Weights of a small mixture-of-experts language model, trained from scratch on English Wikipedia.
Size: 11 layers, 75.1M parameters.
Experts: 256 experts in each of 10 layers, 32 SwiGLU neurons an expert, 8 picks a token, a sigmoid router.
Training: a variant of Adam for the experts, 7877 steps.
Below are experts of layer 7 (counted from 0) of a mixture-of-experts language model. Rows are named router (the router's row for the expert), gate (a neuron's input weights, with its number), up (a neuron's input weights, with its number), down (a neuron's output weights, with its number) and show model dimensions 128-255. Each number is 200 + 20 x the weight over its row's rms, rounded and kept within 0 to 999.
Before each expert's rows: a language model's description of what the expert responds to. This comes from a sample of Wikipedia text that the model never trained on.

# expert 4
It responds to: First capital letter or cluster of proper names split into pieces, often after a quote, comma or hyphen: K(undudo), W(ehrmacht), -T(ribune), Sch(renker).
router,172,165,195,158,195,198,203,172,220,199,207,173,218,160,184,211,175,233,214,197,241,220,199,165,191,204,191,193,220,221,217,199,207,186,228,214,207,231,206,148,191,182,216,212,198,191,193,161,217,172,169,171,218,163,213,217,181,217,175,182,158,201,211,227,175,216,172,170,200,218,237,215,219,181,223,202,179,177,184,185,198,216,213,151,211,174,219,267,216,222,207,181,193,178,170,167,201,173,191,184,182,192,194,213,205,178,177,207,217,164,143,235,222,195,190,223,218,192,194,200,186,218,210,185,199,192,190,194
gate0,185,182,191,198,215,219,176,195,221,205,196,178,234,167,159,172,181,169,190,196,188,142,193,193,200,205,190,232,208,174,208,176,179,204,170,208,184,210,207,181,170,201,214,211,204,210,221,192,193,191,193,196,209,210,170,209,199,147,136,200,199,203,178,197,202,235,178,201,233,176,215,182,256,194,161,216,166,226,222,194,210,212,215,215,216,173,215,179,177,244,151,191,208,181,199,186,208,191,176,171,201,175,192,186,228,193,191,177,202,183,219,217,187,217,178,208,224,194,182,227,203,199,188,202,232,198,199,217
up0,193,187,167,176,185,203,195,215,203,219,185,197,197,193,213,215,203,205,217,208,251,236,196,224,163,204,204,174,162,203,178,221,213,207,202,183,208,203,245,220,185,188,215,223,225,192,161,209,215,215,207,195,217,178,202,202,220,212,239,182,198,210,203,255,194,178,215,172,191,232,163,190,168,194,230,222,205,199,180,224,195,199,186,193,204,231,171,231,194,179,222,183,199,199,248,188,179,218,193,205,192,179,227,192,208,243,202,199,195,187,202,190,192,220,196,216,185,197,197,194,195,186,201,176,186,184,207,196
down0,200,203,163,195,223,166,198,220,172,212,210,179,204,195,196,209,211,211,202,204,213,224,194,200,183,181,208,232,236,234,204,185,170,229,188,201,196,182,219,180,183,217,213,222,236,151,220,181,191,183,190,203,209,204,232,189,198,210,180,163,221,214,194,202,194,179,185,220,177,182,218,221,185,173,215,233,170,215,215,172,242,217,194,209,218,205,184,201,209,193,223,188,186,204,227,189,207,156,182,199,219,209,212,238,223,182,186,195,259,201,215,228,187,170,173,214,217,162,169,178,184,184,180,211,196,172,199,218

# expert 36
It responds to: Capital letters and syllables opening transliterated foreign names, often Slavic, Arabic or Japanese, such as Z, Dj, Ž, Sh, Abd.
router,218,182,205,208,211,210,212,186,186,188,204,176,208,157,210,222,194,203,213,207,239,232,180,194,178,202,190,185,205,214,243,195,222,193,220,202,228,242,206,177,211,201,229,219,200,172,207,176,224,178,209,169,221,183,251,193,200,213,188,201,202,244,220,230,164,185,194,179,176,225,189,234,198,181,192,200,185,212,181,164,226,225,201,178,189,189,207,276,218,203,202,165,212,202,199,180,200,180,198,220,197,213,175,204,204,207,203,217,203,223,170,226,207,179,204,196,223,197,188,213,193,196,237,205,183,207,187,192
gate0,186,188,223,244,211,186,204,187,216,201,177,219,254,193,197,171,193,240,219,184,195,219,183,219,233,177,187,178,184,206,208,197,186,176,190,258,211,174,202,185,211,203,158,193,180,193,200,221,180,219,272,200,217,193,213,167,206,211,147,202,215,217,224,208,194,217,190,173,191,202,226,205,186,198,178,201,203,231,195,189,217,178,191,194,213,180,194,194,219,179,228,203,206,202,218,211,207,202,201,196,209,197,174,205,222,209,232,236,192,183,207,199,165,162,230,198,177,202,208,239,202,223,216,170,203,202,212,223
up0,190,221,232,239,179,167,196,188,214,230,171,240,246,208,192,207,190,233,199,204,181,263,158,233,193,214,181,200,197,227,196,205,182,241,214,221,190,194,190,210,207,210,205,186,194,201,218,213,200,158,190,177,204,218,196,210,182,222,175,201,208,204,203,210,200,215,209,211,192,198,226,232,209,226,173,164,239,196,230,197,188,160,186,166,211,173,207,203,216,226,190,202,195,212,232,166,204,169,196,209,218,232,151,182,215,209,211,231,161,224,225,194,195,199,232,214,188,187,226,215,206,210,163,195,215,203,192,213
down0,200,189,202,213,205,210,181,230,212,218,183,214,203,252,169,197,183,216,233,197,188,205,188,205,206,177,210,206,195,197,189,209,165,198,179,194,231,219,184,207,229,216,180,231,215,191,214,204,208,195,238,191,212,206,218,198,168,207,204,226,172,208,221,242,209,194,185,223,147,178,202,175,161,185,198,205,210,174,217,230,198,225,170,194,172,188,176,218,196,210,171,187,170,197,206,176,194,221,191,189,204,218,191,224,216,198,203,194,180,207,202,186,204,191,170,234,206,220,220,185,205,209,197,184,228,179,172,193

# expert 63
It responds to: Sports words and table separators in football or cricket articles, such as played, against, joined, champions, goals, v., and pipe cells.
router,238,180,204,223,168,214,214,200,175,214,197,187,225,173,207,231,186,216,209,223,215,204,192,190,207,202,196,190,183,207,229,186,189,166,215,203,216,252,211,185,180,222,195,220,209,211,180,194,225,195,197,188,201,165,224,188,194,188,153,190,152,212,194,211,179,210,200,173,187,196,199,219,203,196,205,215,162,172,179,203,196,211,222,223,186,192,229,219,178,216,217,168,218,188,167,210,167,189,191,188,195,182,188,237,200,215,205,207,226,203,179,190,226,170,200,207,186,159,177,193,211,205,196,159,213,175,174,251
gate0,192,229,220,223,214,200,207,170,213,209,202,182,220,189,186,233,184,219,172,233,190,163,192,196,195,192,170,180,190,177,210,216,157,172,181,186,202,190,177,188,210,192,174,211,198,213,206,215,194,200,197,203,210,158,195,224,216,200,214,192,213,163,192,195,216,237,241,210,210,202,199,173,177,164,196,197,198,188,194,210,190,198,210,210,182,223,207,204,173,197,240,208,171,183,167,196,166,210,207,193,193,199,190,205,192,155,206,200,197,219,202,166,226,193,204,193,161,190,209,185,196,191,226,179,210,174,192,199
up0,204,181,177,170,150,195,185,159,210,205,196,200,193,189,185,180,201,208,195,175,211,195,176,218,157,194,174,185,205,218,187,203,196,203,187,196,206,191,203,201,196,206,199,185,197,213,229,211,209,215,179,202,192,238,190,179,210,183,212,218,235,212,182,197,231,199,216,208,172,207,248,196,187,219,168,196,223,178,213,216,210,185,221,156,212,208,206,207,172,185,188,221,194,231,141,228,206,193,187,187,220,187,203,214,176,162,206,214,209,177,203,204,175,214,196,188,227,217,173,196,232,168,180,233,184,224,219,208
down0,238,218,226,192,159,222,233,208,215,197,188,213,192,225,202,220,233,232,193,205,208,160,229,204,187,198,190,202,195,193,218,199,210,188,204,203,206,183,213,205,198,188,202,169,211,212,187,221,176,174,205,199,219,176,221,185,216,191,198,212,183,184,174,188,178,196,242,198,207,224,167,193,202,211,218,208,184,213,158,241,201,218,192,197,206,194,210,196,207,223,209,215,175,184,218,215,181,188,246,180,199,231,181,195,185,208,240,176,209,208,191,207,226,177,194,213,186,196,174,218,244,241,211,237,198,197,188,228